config = dict(
    num_hidden_layers=8,
    hidden_size=224,
    init_std_router=0.00874,
    norm_place='pre',
    norm_eps=1e-06,
    tie_word_embeddings=False,
    init='normal',
    init_std_qkv=0.0377,
    final_lr_fraction=0.0,
)
Below are experts of layer 2 (counted from 0) of a mixture-of-experts language model. Rows are named router (the router's row for the expert), gate (a neuron's input weights, with its number), up (a neuron's input weights, with its number) and show model dimensions 128-159. Each number is 128 + 24 x the weight over its row's rms, rounded and kept within 0 to 255. Numbers have three digits each.
Before each expert's rows: a language model's description of what the expert responds to; "mostly gets" lists some tokens that are sent to it at least half of the time. This comes from a sample of Wikipedia text that the model never trained on.

# expert 44
What it handles: Mixed capitals and verbs. Mixed cases: word-final e in Slavic place names, capital letters opening names, and sports verbs or adjectives like defeated, final, won, further.
mostly gets: "990", "991", " further", " judge", " defeated", " final"
router:056126115116097098135138160113142150104143136116107113111135138145091111132105111161075153129136
gate0:167176084093106106141127144113126143112122126130105091092126155127147150123120129100136133107136
up0:124103089137152135162129145142166127168140134146161131095147101113135153084138053128129164118161
gate1:117136100107116146168145111145104134137155104107159129194084207128144142173118151126154149156143
up1:150110111112176109130168142144090118105126172130107146139115039136113082149178141158129117118145
gate2:169126119144087129101114169122126146158117146136148113102103099106106135093108091125130135137136
up2:166108163143109140143132147089171120139151135174156145093096109084134089132151141138137131143136
gate3:112129127153110136131140131125157104119123078134116167139149132108171125126105128102116063169157
up3:124103138120087125124165029148155149122146160160116117112148100126135123111150102147136111125150
gate4:120140112126114150124121115087150155201131086151122132142109116151120096110128111119139157131147
up4:125123119119118119082152145132108111117176099098135135163119116090113142154120117134160144142087
gate5:148093093122106143104196143147092143111114061162176128124128142143119139080080115079134105113095
up5:130154125144133133127121113154127151138146141131122131115143147115174105134138156146111148101125
gate6:114165125157127156128136124123153109146107104130135121158096127122139129146134173138104145128123
up6:096151147205161119137078133150116110113158126132133159083102136117133111149117139127175150126149
gate7:147106112135111140125104104150109115152132150130150123109117130090108080125107107117116184077142
up7:102133113169125112147141091121118153146145167125122111141119151095117118123107158103163176142086
gate8:110133065110137135111128094149150141124146123131116155177156120091156148120156155125159146147087
up8:118123169121108156166134121140153076115138112126116160088114112149119096089116125118146121137123
gate9:168143105123139143123114144185095159082096134119149123148097163142117135117116123136107121117117
up9:107107144119148107101122100137161146090149177123106129147110117142170115164139140127183142142136
gate10:135149132169137110103106124082120122137115118125154166130084146140081136194156116154130161159104
up10:111100144152119099133111125117138119121085162131131120129146158149163107144128100134121127120128
gate11:149127106105147134135159139123124128134146132114117090121159121122136101130139112131168151142115
up11:100135085100127162134107156115138098129124132123106100108087082135096129101102121092149115136107
gate12:131148152149129125106145146123136205083113106131115135129098104115163129133133109144126151117153
up12:138158083131152107122100125102156133116116160124108112110171119079101114091144134083137162099194
gate13:100156106112158111108144123128146120112124103143112123122117075165149141134144150128132132154115
up13:096123123117152087150117158116140132143095111125119149130077116146140077101171105140098148127109
gate14:145112127077137163144128151134122163102132147121120145162126113141148124153104148118145106090118
up14:156117114097153110093142114155148086165133131090145117122114114116116107140137086092158112189121
gate15:120135121149103140096146138116148127088126126157171074095128125101168152082131129128126075148103
up15:107129170114103116080106126149141071091157127181146103154131097160131099138122115124108139151097
gate16:117132167156135140115147096125127165111140129115100129121135118117152158138142105135132131142116
up16:123134142121141149110144159129129159102101135143133147145130121139189111109125144104126158107153
gate17:162120100122131182125125112101145138163143151092179175145108145117116151144104149141117123152138
up17:124112146107076145141146152101090145129160148110099160145120131094178171116140153151115166112102
gate18:093094114159124103110146140133110085128084122107158110125130139127132148099115133097166118155111
up18:181157162139136092133110178169115113132154072128095109093133107152135131132131131092194122167063
gate19:157108159126095145126131133119125087151110083167139146168081144100135163170135117164088156099110
up19:144169148109138121108089107116153173103107123135116135140119165123186159146170157147143165135151
gate20:126143139106104124117134114131119131140120103156127169139141113128134112076130109178143134149140
up20:112107144140125128145122154144198097128140087149113167127153105135161147097122117118111153091132

# expert 46
What it handles: Consonant-cluster word starts. Onsets like Cl, cl, fl, Gl, Cr at word start or mid-compound, such as Claire, plainclothes, thunderclaps, Fairclough, and County.
mostly gets: " Cl", " cl", " fl", " Gl", " County", " Sl"
router:127113135118157126108130083110160110145105134112154101071135138154116114094115143137099117099153
gate0:153109105094133148103156152120172126147071114152114107158142128118109112109149161155112108120098
up0:124151135165090139156128130137076113161133174113099137138117122096151142165135113122109099160160
gate1:142143153105135125108147142130168136165120114139154150045072126109123120097153119150119119147145
up1:116126165154096129130120120115168097170125119096135186080147148130106155119128105131161139150168
gate2:162120151145094121167119123134112140143120132140111150113109152129127099086106144115192162102154
up2:128124141138123154110143135128142166163138136118107137091082110126132098107096139131165126139130
gate3:122128075126135118082174141158119141117122103131122146112080083114132111093154088126090107119126
up3:175138110126125146126095153102115114135093126147131154150142115094129125158082099117160102124105
gate4:100131141129159098171117113109076156147148119103156082106097139120127124175121173131147146110138
up4:126133128149126109155106139174147065075115135125112136154151142079107137101113097156109141121094
gate5:127144108172145182117145114101140172172115130092124119109125124135132160105134081110127153115091
up5:145170119138151101123164139148121138096113140102139130115131111056126134097147113162130121102124
gate6:148137108117118125132110133131135153154144139158116079145096105083104137102134126131125127114124
up6:142102111100103143139107137187139138196143123140107153161109113116107085109119094074152142134134
gate7:130137168126147158110086125140116150170142121128090130106134110184112111118161104141123078111140
up7:113126141152109155163126170146138167112083106122149145175161140139140127138114087114143136126146
gate8:089112135153155142107087116132178173103125129139096105121113168133139155102108156144126085119137
up8:148135130140153097076113114154131069115146150144149140137123164122145141128115146149156188131180
gate9:142121134100156140128127073085131153117113130106138119117123189111126149094143143122153122082135
up9:130151131132125162152105160180150120037163140154113126128136159160166143112110136147135161173104
gate10:128112101145116102102121131184148150104119139136101113083130134115138145143159123094110074143138
up10:083125167154151178112127137112145103143136179118185150119125102135147127135106130121102125125124
gate11:123134099108132156149135143134121120149115159141162135098084142089106164080132147142078155100130
up11:098120143107130130125155135146124102163113158061136112121114116117109150082174143142131163170118
gate12:111145157132120128109128135115165140127144141129143077102112144140141147088152125126152174112155
up12:114107128119141106092196105109158110124157142134144118071112140089155116116126113151114155165142
gate13:146084121116119154112142101128111105137115097109130120112114131126085102133120140125160110112151
up13:105136149114151102151119125119116142128119108094132109104124166106134103140149141152114079115098
gate14:125116150126070115132140094111139159144192097121134132171110111081104144132113130131134127137101
up14:143176117144110171137129142090098123149131123141119134154115096107127141107139086103124099104090
gate15:130151131149109142109116154134140105157109056093181139134078153162157131150141110138160094127119
up15:157133151169115097121134153117125132134130134133124176186109087148148136132100127111166127143143
gate16:116120125130164145104165110117145105124129103152157126097142115101138112111149136120158119087152
up16:138160141135117111151093163167124123140123132121098126150093153148142099152108143131106143143131
gate17:112159110132110120103119117128172119127127153150166068135100105126098108136122106090135068116106
up17:126153149132149173112144142126164116132125142135135129129061127136140121174105088149142122151116
gate18:141070114093149133101141089111134124157138104127144160118147133147122093118123152121103119152151
up18:139186157144131131129116174131133148082154112175087125147129151135101146133104134146153107086111
gate19:116162176120136165118112110118140135129113151106137147089092144113132149114100126140081090138150
up19:119141143147132105126131121120124147180110148139136123163160132134089112133156161090158120115109
gate20:133102174111082105156078121155133097102111121133129134114109160096103132154154144112115141189127
up20:136093118110123121104106138171106172091105069139175156124095130130105128089141086071151156192144

# expert 54
What it handles: Capital initial letters. Single capital letters starting a name or term after a space, such as B in Baldwin, Group B, P in PLO.
mostly gets: " K", " P", " C", " N", " B", " L"
router:085145147131118172113106134113176134128124126132144121128109134105084134120123151105124122180150
gate0:103106144116130166133106147090142133127095154143119132114113112077143147132167135090157147152097
up0:119157121126121142133084123144119125096136120145143100161137139128182108100113099110110137121130
gate1:122144157138097136150118112120117153139117160130126070123110142093146148091126136139109140183140
up1:111153153145068139141091117102147141146128181140133076132115141109123137089135129138079116156131
gate2:148136139138091136132122134105142162125129154136169134111118124137102126141124122104156146163119
up2:146100147112111167157085149146139110139114109132096111121120170114133125098148132157137144114126
gate3:154144076121117084144119132150120153072094129080155150118154118120128147131149125102140188152153
up3:078158103111106124128108125145100104093148133161186164131164123127132141114112124098137119103093
gate4:120115090151141163130144080103119166137128156130098148109101131109156131144156125102131131136116
up4:096124131123103123120137136137129111124118094130156103141154097139090147095116134126156102136139
gate5:129156122140157125128132153126165107109134127099133110117120128104153129155103101155128120110108
up5:163102163101104134104113106126172139188091170136130158135120130131098091111129126120154135177143
gate6:134125114103101125119147114150156120118081114121131144177147123102148141098114112109127148180153
up6:106149127096136093091111114138124124157101125137120144101118061171120124150183130152137098137126
gate7:145162083124105147095129139105119135130125118111170110155064095144136113147142148133141141151173
up7:121134129144104150143091118102134145147132139120136122152128138100071106130106119141115148144133
gate8:142120154149124123092139087130171132123102150140115133152109137155138105118131116142158130148142
up8:130091104130113109092133156145112115129119171126126118170105119156157082131165089125158164185120
gate9:125119147156163113104126112134135112118116128119124123066144160077105152079113080122120149092144
up9:124129136121136145148146113123149159117109107065103111136124124079135125123157100135135093103144
gate10:153134100143096108136144140131097170121121164135118131101134145143151158104118180135111138135137
up10:147166129134101094121131140090063185110100137155114103076115128139155114140123192121118128168151
gate11:128125118144124128115117157102141148175116157129151125129118114159119111115112113154131101146154
up11:125095132121134137130130100171116096090114109132105125134152128092130150159153131103138145114115
gate12:082157147186165167111154124127138117115154112118118109175124134138131148162109103138092096141127
up12:155115142104121111148106130116147150139113168107139132117124138143140101103158162113132120163140
gate13:085136120135162134136123103103092114128150108139141168118115098107142154151138135091112051143090
up13:146097119152110177093175132160165124128107154113168115155125115089144109129154148113107135078139
gate14:147121106144120146114105114171142130138136076131145082105159143106121113100093149161094127081142
up14:099117036139137117161108121150145112106129133125105138152105138165141170139099144142148139110104
gate15:119116135118131125112111118112157148104100110179153105146133130112117161132138174106159152127163
up15:099121093099135129145123119144125121153145110068129105097125094131160157131113130135171158159135
gate16:130110109119122116103145129134123115143133131140128121112142170169138154107133152146079159161140
up16:093115136112161117153145128101101149112110129120128117111143117152131121149128170139127171168116
gate17:114137103115136128135085110085169112113122132123075084103107161111102131087116116094120141133161
up17:101107085116151133111109119102156088129126134143126071105139160128109119085121086084149133129165
gate18:136157133085110142136113128145095102120137090083154134121100136117135123159116130140137126166140
up18:156113139193142127147112116109150102080109152182120157162140108091113154108129118136110106104159
gate19:119159160137107136131084149088123105044146129153116127127114122130105117119142141137120134138080
up19:154103148127148122158080102110129129136138190133140111131119097110102084128073109146074167123124
gate20:180130113117102127169114124109168088154113137123141109135085147163128106116121116125127136113156
up20:092131115104166144089137098163097110132154105132132142153111080102078155142171140122166110070109

# expert 40
What it handles: Number and table punctuation. Commas, dashes and decimal points in tables, scores and coordinates, such as 1–2, 41.157778, "Hamburg, New York", and year digits.
mostly gets: "; W", " occas", ", W", " compl", " tells", " talk"
router:055123114108097098139140156114144158106139142114110115107133137145092110138107108160077148128138
gate0:114138113136164118119122129121106119135151116116151136167152112135105174155109150171137132089142
up0:160097155129088140106119122144120138099173098130131156146130165126097117128153157132146171106110
gate1:117158130102092138103115123105118123114145138128172105118120068144126162085164126099080135133162
up1:092095173139099176126131116124122141120122137134112144108111089119147149134107156138113155157108
gate2:162108126111103103121083094118165107112121144110117110155102111107067114150113166141131151097160
up2:156115103159106123108146084138141104089111110137120120146127083107115142119125181077116135115114
gate3:111116143088130135123162133176095123071120135172175133169111090101103152121159156174146112137097
up3:162118074139126117128144158144137121105124121133168103118144079148155118134121099146113153145134
gate4:132161138131141140121146087124131117123068118154131138130156128157121108151138127154110130119134
up4:146116108185169158126148105072137177095099111158142115138146133137121105128144144123126097123145
gate5:114128092160116114124115115139103115097059107141119156149111130105154171141149136156147167163129
up5:115121107137116127134113136132125150130108143102116129165149135160130154132134149110184127114090
gate6:148144121139107131093146123104162119151098106126119162130140131106117150152136168121115127160146
up6:121128106128115112086132134117114141114147160129155165144087120148092111102142093138125129142143
gate7:122159174158083090120126119111121149116144110143130166129122157109111152115104119140153141142127
up7:096150161138107156127130127130147140144100143131152156097144136128149117151160139105149126109145
gate8:130142116144128156139103135151112105130132150141126116131140151118175117146097154125160127098126
up8:089126123137144116145103137146114115151127131163153112136147064111130158110145143138143056146125
gate9:168169084161145115105131137138120126117116128108135093177150122114097136109113120160155108116137
up9:114144161130141109133152137112099135124119156140153153128132087128092121131130108143138166133160
gate10:147153107207114086114132144099152137146105145140128078090119172098136123121073109100153145125114
up10:129132146109071113123153130141099130145111128155075159113144127155089156124104086086102179114072
gate11:133125147151107105093147132143145169137118096110134141134114145132136168105133159127102145110150
up11:140143105087148138131134124173136138110139140126158155115164116148127114128149146128113137133080
gate12:131122120088137129152102130134138136136163111094132111129088174121114116114120133112113163117135
up12:149107106151150122133087158103100127096146151153120092126118123151105133135131109133147116107106
gate13:136128166104106156108164145140121115122139147136161136126105111115131134167159098148131136119125
up13:122116148084175171143155150107107141136136129158100169131117125138162126133154151129145102122143
gate14:128099144119149087151120132136093109092115098125148135157152132128142128140171092106107149116114
up14:127131116097133146102126133059122090114112143131170118087115150100122128147127100156141098108094
gate15:126104112105160159120154158127136115129111144091162135103116104139138166140138137146143155148107
up15:139073137109079109116150137161096108164131122132109112152157156139068100111165165146072106101123
gate16:155136142153105179141125127195129117109134109102134134094092143131134146081100120131175099159115
up16:102136107112135159130159183121142123132092100091176129112130170095111122071108128152139103159093
gate17:105139146163125122156125136137140126099135156104141112156154139160121144105111138174117138118138
up17:106091159107105118102113153118131114129115147122073108120148172142113101110116137122113144097161
gate18:156088092115137106122112107179113120093139137139117122112107134121118119118141103112066153154149
up18:175121095180131150118130148123146113121130141131126119146177147105115173110137111187174087166136
gate19:140116138148135176102119096139175146134097144130165094154112155142162172112143124141138142140153
up19:126132150148167154119121110128149143134150125137127117130154099113133068102138148093141074127129
gate20:148157088137118145079080108106099107140090139130118139109108110098118159112117137109185122134136
up20:146091125101121156138150174131109109186117077111132159138127105123151136120115119141163117170145

# expert 10
What it handles: Place and direction words. Compass directions and settlement nouns in geographic text, often after "the", such as north, South, town, city, county, district, village.
mostly gets: " South", " local", " North", " town", " East", " north"
router:153129141134145129115099070192160117144150135131122140101118126155086136141105109119166126121097
gate0:143169134137163153141082133140118128111062114141124161135086162145109148138152142148139096108134
up0:154151157137162134121095104148108114133105116120121170162095133139102148135144126133112118132144
gate1:141131152129143104117136121158101086118101140166107128120107136133116117142151121115179131087099
up1:138136055115098119153106136113115138108109090161119136137148163108142136080096158140122152182159
gate2:106169143106138163122123099120116145140144156147114170106102141122154158113150123125152126122128
up2:084111114094088124155118116101176100166116117141150100129140137128126112135164155151112145147142
gate3:128120074114108180107179138131142153118126112133146156173137107151136144124166141119112123157147
up3:090108114123146116147132149096132133108097109145155100097120116129118114165147121125084136098146
gate4:058152168138090167147175150124120140104140141094156137157133161129129107145133122150165149118121
up4:145137101099128109108147102154142154165134110107116148140124112120164106104138168127112093175131
gate5:165122128128128157100142124146177086149169126214143109133096116136137135122100101094132113131104
up5:117155151159116100157125159138143093138137107086118119112124140152151113168170148149131136123138
gate6:161144134126147142083145105155142081110147126129125151091093165127108083120084166150157156158124
up6:149121110093125139154149089103128102164120066141128139119101118101106137147122149112114160149140
gate7:136105094136115158121128116154113098124116114140122123182124159162148129118110135147138138141101
up7:111125090134107166131137116148120130141115119104136157124134102189088152143143139139143150112105
gate8:121079099107143139099089132170163170136162155117157112101091126127083102135101162151131126136111
up8:106154125067129121119149106093124166107131121149122103078122145129119073120132150153148156127097
gate9:120113123094128099131140139108166138160147114150134122073142127115106113125088099122117138115091
up9:100102116143139096117095137159117091126113131137149157106123131147122097123119103160163160136119
gate10:138130114173101102120147108144115145095160176135136151110137141105135107101122099152180138104153
up10:165121155092139145123131104094128093151056134135130071149132149146143100132137136155115114107160
gate11:114104129116129113131113151125102129130125145174092153129099132141140142120109074110090123108146
up11:141136146142134117144134132133154154116129088117150127160136165110150164122122162149151135073109
gate12:095142118138140108119117140144101116106098142096144104121101128121102095151123165157125140128115
up12:130116135152176139158092134139108112128103134139143148143120146146142121171141109166133143096101
gate13:100124126064152097073143141113127115135097126145144164116095092117117157128141144136124157125110
up13:150150155173132124201136138125130130133153146093107128149142163122121106113146135126105145113157
gate14:161108151117104098101115091126109131129118068083148143167102161110165173136139149156121125131157
up14:142137169111123113106123089114143096094140119126122134153154141133101132192093131126132123144115
gate15:165052141131136147086140121138122133162193138128137127080142129141093098159110112170137139107141
up15:073170130100117134149116174096113109093068138129102143183125120119174118118124159098110116122112
gate16:106095106142136169122120095138129093117098117170081118120148095191126109103143146108098125079095
up16:136179194157152152133088115163152137178115119104118131148130101101102107131176090156131182140117
gate17:091059157180098124117090174183130142125132122144083146082149133157133100145162121137134106102115
up17:141097136168084141093140102199111152118119140134069155074168177136100105100173106141141129112084
gate18:157110134137112108101116125114159118144134146155186141102140165171109164120091091125143101127169
up18:099115141117148128124132129166122120118124118106079122147106123102139097144142144146132185098102
gate19:123124128148121163111121106144133090107115128131091136123170142155093136147105143120140142096174
up19:153115127151123071116137136143092117092144118145108162133098101108146113114152111119133091136135
gate20:118127123143110106095089113158145134127115141117159098165130121106075117167086130145174094094130
up20:157126112153149106136144123117126135120122103141113131088157166107138126124150129104134110146140

# expert 31
What it handles: Sentence ends, mixed words. Periods after South Asian and Iranian place or person names like Pakhtunkhwa, plus words like market, Congress, footballer, series.
mostly gets: " Sur", " market", " sur", " footballer", " Lab", " Congress"
router:052128117113098095144143161110140154102141140118104113109130137148092112136103109155077151128139
gate0:136139110088125120096116083145123154117100130170085080134135112136186112145142096152140149125111
up0:115146151162180123102119153123145105097123111129144131157120125116128117170094120107127146155141
gate1:145130083127116095149135129156158128156098153121127111146091123176129162109154142160185104172158
up1:110110140121105089174137156121083155164111138141118119139062139163124134152151123159103140176147
gate2:149124110086110121128111130198130146077128095174154131104104155123149139129130135119120128122115
up2:124145162141096122136142092122098156113064118118070134131076139150110133139107100134104126137104
gate3:148127135121145152148108095106135135123114070120124103138098089080161116143150145147147142134136
up3:144137105098157146128101066128097137125113110096115104108092120156172131180117148146104109143117
gate4:109138134140093159065141097103128066087101148144102118167145159117093142151143135116168125162135
up4:116156148131145156145122172150097183154103133117149138109109128143144135081137119088161135077138
gate5:092124162122110139117135125175155129155099113131157103139133130123122149120130097151107108091095
up5:122131139110119154149145165108167138076110131145111155135133102110138137164161178131113093121143
gate6:113085134162132123119103126176111115108146117120128132146131169124116123119100147109143159128190
up6:153116112099158131129090133137171103121173149136126106153122136158155096160136116148078107101122
gate7:135150141127130167129110119133130131129135135131127096131145159140178101134144117122120085131183
up7:099116143133148086123152140126124131127132135142135138102126094148100159094125150135135091107142
gate8:132118155150113134145124125137139133127141137136109125141150159105159129108149166136141132108107
up8:162146129170098116174113101152122124148130098132107127098141158139137144141157130121151118164112
gate9:127143126099134122091128114114099169104125129130149145124132114130139175099146159116147164134126
up9:124140117095159137153156142207174110153124159085130135151149121094129139132125152104077098147136
gate10:117126122090135144153110122169094106085084118103113102140102128140123120148108176117158143120170
up10:126119156111143089126102135135120101123113138106157093134152145113132160096123185128156100106171
gate11:120127160130088129129177120101121143139100155120144125135134130119116139104141143114125100146149
up11:102128148118092110115146174139145126115135133097165116156164113132106148156140140132111145083142
gate12:115109101128128148115155132167094119141143119108145129110127122100152124140154146082117131135114
up12:109139149099111150129145126100143137110132094103177175112111168174092134105111084120137167147089
gate13:116149159135151125119133118128153092152115163159181118116076082114127143140177120124131145145121
up13:147160185134147114133128164135129156113112071141124138127151104124108100091152113155122130149178
gate14:118133144110115094122162123090134097165151166161104092135094134143148110130134168098166153129126
up14:143112112147114163119101133161146150152138107144085121122148108128153137103102120099137112101144
gate15:116101151097129152124109163137130132123110142142150102137112097144101141120119120146127114145105
up15:129140121168127106186140086099084074164117127140135124130130170137172129108134100149130144146101
gate16:118144140110119151129126128114144114158113158119136098136080123120119114138100171129168140156101
up16:132142150154133165126115117115124145154059120110128067125108127127085089155121120176150146121116
gate17:152155148116137169111122140161142109109148159133155149182148140111124126122150135140150130147166
up17:152111147104114119123114119089143145096144149134191155131140125111156135135106147093165090163130
gate18:144135132122140159110121083135151152164083121133108112184119185100156161084137162126115162075169
up18:139134134145130117119176115130057093092152137095128133129100120135116112145144135117112148069127
gate19:123140100124104117115157128131121105145099166141152128168119113097122126114121139157171147197133
up19:103105181111149149152091098104151105142136095127125122122128120132125116132168076131178142107101
gate20:115109121114127118148136164174132155145147151142086137102085129114157092123139173143158106098130
up20:158128142125150144166145127124135158103112143143109139145167111173089130129112130127134101135103

# expert 35
What it handles: Mid-word name pieces. Inner pieces of proper names after a capital letter, especially place and foreign names, such as M-out-iers, M-il-ton, V-amp-ire.
mostly gets: "ichel", "uther", "ongol", "UT", "emale", "riend"
router:128110102151128101123149109171115108067105075139127101135111168125126160114132151138113133084118
gate0:111113117130115104120093113158139143115167163127119170117129111121122128112139138169087134116112
up0:139120137165174163155123128130178145128091110128110120146121166167089153127140130122098125122143
gate1:148110100151120148105118136163125137106135143140155153159109140144155159118167125148170155128172
up1:067112098123154121153103107119076139130114092133145105181093141144144088125110149056106133151083
gate2:135137112134162125108182126122148114084086090109194108129101098136127113143122128112142089120124
up2:148111138119095134109133122121162170129179096083082131120138149122164131174105150126093129143098
gate3:136118102139154129135118110163149184164113086157115154140117127127132138169118110145145149140128
up3:159106173116115135121128146139099128132157135105168127142135128110127140149145116147086164125088
gate4:122144110130110103107109176128093115130165120141125135162079179136076090092147134152123107134105
up4:110160148126116103073107143151135125105151099144113119182099147090150067131149132104121107138065
gate5:128148090142094160100168117132077130081112138170169121091133150107116129092078142110129082126092
up5:143173114152121111134182119150094099101133123133156112151102139094121125124153114133143126137129
gate6:153117092141181132121153112144133130082115082139146138160084142076118108110107153115142119139170
up6:115129129141164125118177079141167097071139158148121134162107143112147123138116145121114133143114
gate7:107172126124115117078071126119116126134126121152134092137111129125118098155173115139128103163112
up7:121098119099151100146106137123124147097127114140127137142145131112140148112156134122095094108161
gate8:111147113124135098122130108142162115074132083124170108134123145139119123134144144144128160104145
up8:148121165115114107126160088102108141157110098111141083089122177190140147099105141115131125132150
gate9:163153114154099108110122089121093139111098108182163098126122133122102110110124128088139125104117
up9:106124100089141158130150124128155134124076188134163154123153149082169142182143137124083130089124
gate10:133126130126126108119152127162127041127139111174137102099092149127139127146114137076109127078120
up10:136101160126131106132124127160134077134114144115123111132122137095112126109206151070104126122108
gate11:139109100151089100121094124150097083156081158112152122109140132104091149138133123113140115118116
up11:083119158117139124085147126137149129118162097132092165157091132142178121139113149117092132158157
gate12:125149117161115110119172112135127108143086110152120182127123118135129138161155152138154111116137
up12:105138116136128101137171118175130118205125133097122109155097105116141133121145191120157115103103
gate13:179129103147141123103135076123135125063109115108120133191102120167146098116128143123111109119147
up13:080165130132137143119097119138189162111123130120101137141100075124187129124147089158127150135116
gate14:151143148113132127140147118082147142110101161150154121154118107092102116098168107125120134148107
up14:122157117146115148134121153159116131139106105119110131163131129105138145140111120111121145127129
gate15:128131121131191118095159123144127118124146089178144154124118157146122119137148122107156148138141
up15:150132061119136101152128136110119080156115111127117135139141144141130139092164165156125155118113
gate16:151117120163144078136096128125135137087121082111144102140092118118135120138107143126139149118116
up16:095131093147152110114132123164118101151157134100147094150114081087164111097133130117134102101146
gate17:177068112124139123118105112140128127094133087170115099107110153156165152105153131161132177118147
up17:105082109136087150123130122109080146131097146134109148145155082110146146119113114159118097129156
gate18:161068083140098121118149108150122106098101138136147122124110119124100135144116130108187151111112
up18:134138162137152130125112132119154132070082132135121147193104132144122139132136142179081131156106
gate19:116162137164169118126117160125132137140109118101102091125080139104137147133126155157155118094110
up19:139122102086104093129085107105153152121158092121135135093147082140150121086124123140102083149139
gate20:121110162140110086092102143163110108143125122152166090141106142094156152086126154130146117113132
up20:134153116113117132151105129115127132123150103091109135157137094098135135184124095068148122118133

# expert 24
What it handles: Clause connectives. Conjunctions and relative words opening a clause in running prose, such as that, who, which, but, when, however.
mostly gets: " that", " who", ", which", ", but", " which", " that the"
router:127112125139092109079108120154135134123133109181117109121079137102121116103151097090148164092134
gate0:126093103133092074114108131157137159125109065161120132094122145118133112060123124128110103124105
up0:102111087172155102119130146132143118082182110177129128145081117129145100099126154102111108145097
gate1:145116118109124168129086128081131150161113148126134134135109149131104117114108116128097124147155
up1:138150117160145129142128132148109173093161161096080141110109152132096129144162118132145082148078
gate2:147116145105120132095109140123150141117156124064110074151118128085133109148149170118107101126131
up2:145110124111105146117083111111162149115130129093097102158113137106140119145139157109107084127140
gate3:106125162129113120132112136105095121141069134145118120111143105113166141107112103133149112108102
up3:167122137121131139115165161180153127113119129084120139082108145105086130094135159105105157122183
gate4:122107106146121128140080165111133124133163144097134129077105095068175130104158133137147115143148
up4:129112104101078133129140121115122131152081146149154128169096151117077134125123132101145169084156
gate5:122130133134113117125129094101135168127145170104128142102096107130136119107131126124116134115140
up5:175094119118184128145114108130161130126117132122127095130125118105131144147147081151095147130121
gate6:154137088144120107158139132163155179130121135124147091113130146102147156128134078103133126113094
up6:161119111163162126145123143126177134134119132129136107122175129094147149140145111080138133136083
gate7:119125118120087097132166122129147150120135136120142171121124105131080124117100105123130181145088
up7:085092142100062116146120117148158115151134144117148179114112065117129128117132118117102179121094
gate8:134144123118078108151136118125120135105155109103142127124133165125133097152119122144149175117086
up8:133115140142135104119170164131102102144113153130125153133104134093122149106124146124128091115135
gate9:151132119175109117104169148152157159084187110082119078115156129110111136111140108119133138123139
up9:110146154119093117100147148138149151103167132143120092165150128161125130135134105096133084109133
gate10:132130146148103109081072150116106121091114106091139125111139116150136106107145147134063129123133
up10:117103096106153142145142098163138146138093117138143074169107118121141116163139135090176119122109
gate11:138107110142086095143128125119136144149158096137119145079138157094148083068135114117151131121155
up11:155115105116108101176140135114130139132143100127135147089126133135120147112147079120134105125109
gate12:133100080123146125164101166102121133121111136101159094113104162108102123107154158153142081162146
up12:126097110123114129133139159102103128116092137125121095085106155081083158126130116122102085152131
gate13:162117141125156114170123139139112118124133153154140134157160139117167092099110104114131151105138
up13:145139119135157121172130139158119149106103112138147102146128115101115107140118081140139146160085
gate14:101117172137147124158110152116133150129149161106095118123114122128131106120108193144153098165122
up14:105133148168133110145127148142108155168134101115108109129119118135097142124149129124146106116147
gate15:146107096153140090111119109082135152058107108084155168093138143126141163091160130092091144158117
up15:107123134132125165131121117101138117138120134163149122194139106145080128151117110160109118124146
gate16:119113157115109136068117128093125145144128156112117126099087172137106119119166165165107133166119
up16:101141144097108152048124155107115118139148157132125140114089180141117140127148140157125120150120
gate17:136120096122094101141145100110129134142148112120092091120171147099166158137141132108102121098153
up17:101115150141141113109134147136130126100118113153182148154098105162113138112122104110166122134126
gate18:080105090130146127136132101164157134110056101127124121146117145117165145132127135106132108133122
up18:091099079115155159112092133161134124136108118175138126127124151088148159138082141140102118154126
gate19:118127143178139119115128162100145102112172119136168154122140151132166121145134087169137124108142
up19:154187152113131136144160112095140161156092130125096105158135109134089175132135169117133159113103
gate20:133129133100113125111139129103160138126129119106121124129084143132136098086155161115102127178086
up20:126120099134156099156123154144135123171140122116125146143136074106141141157116094155148193103145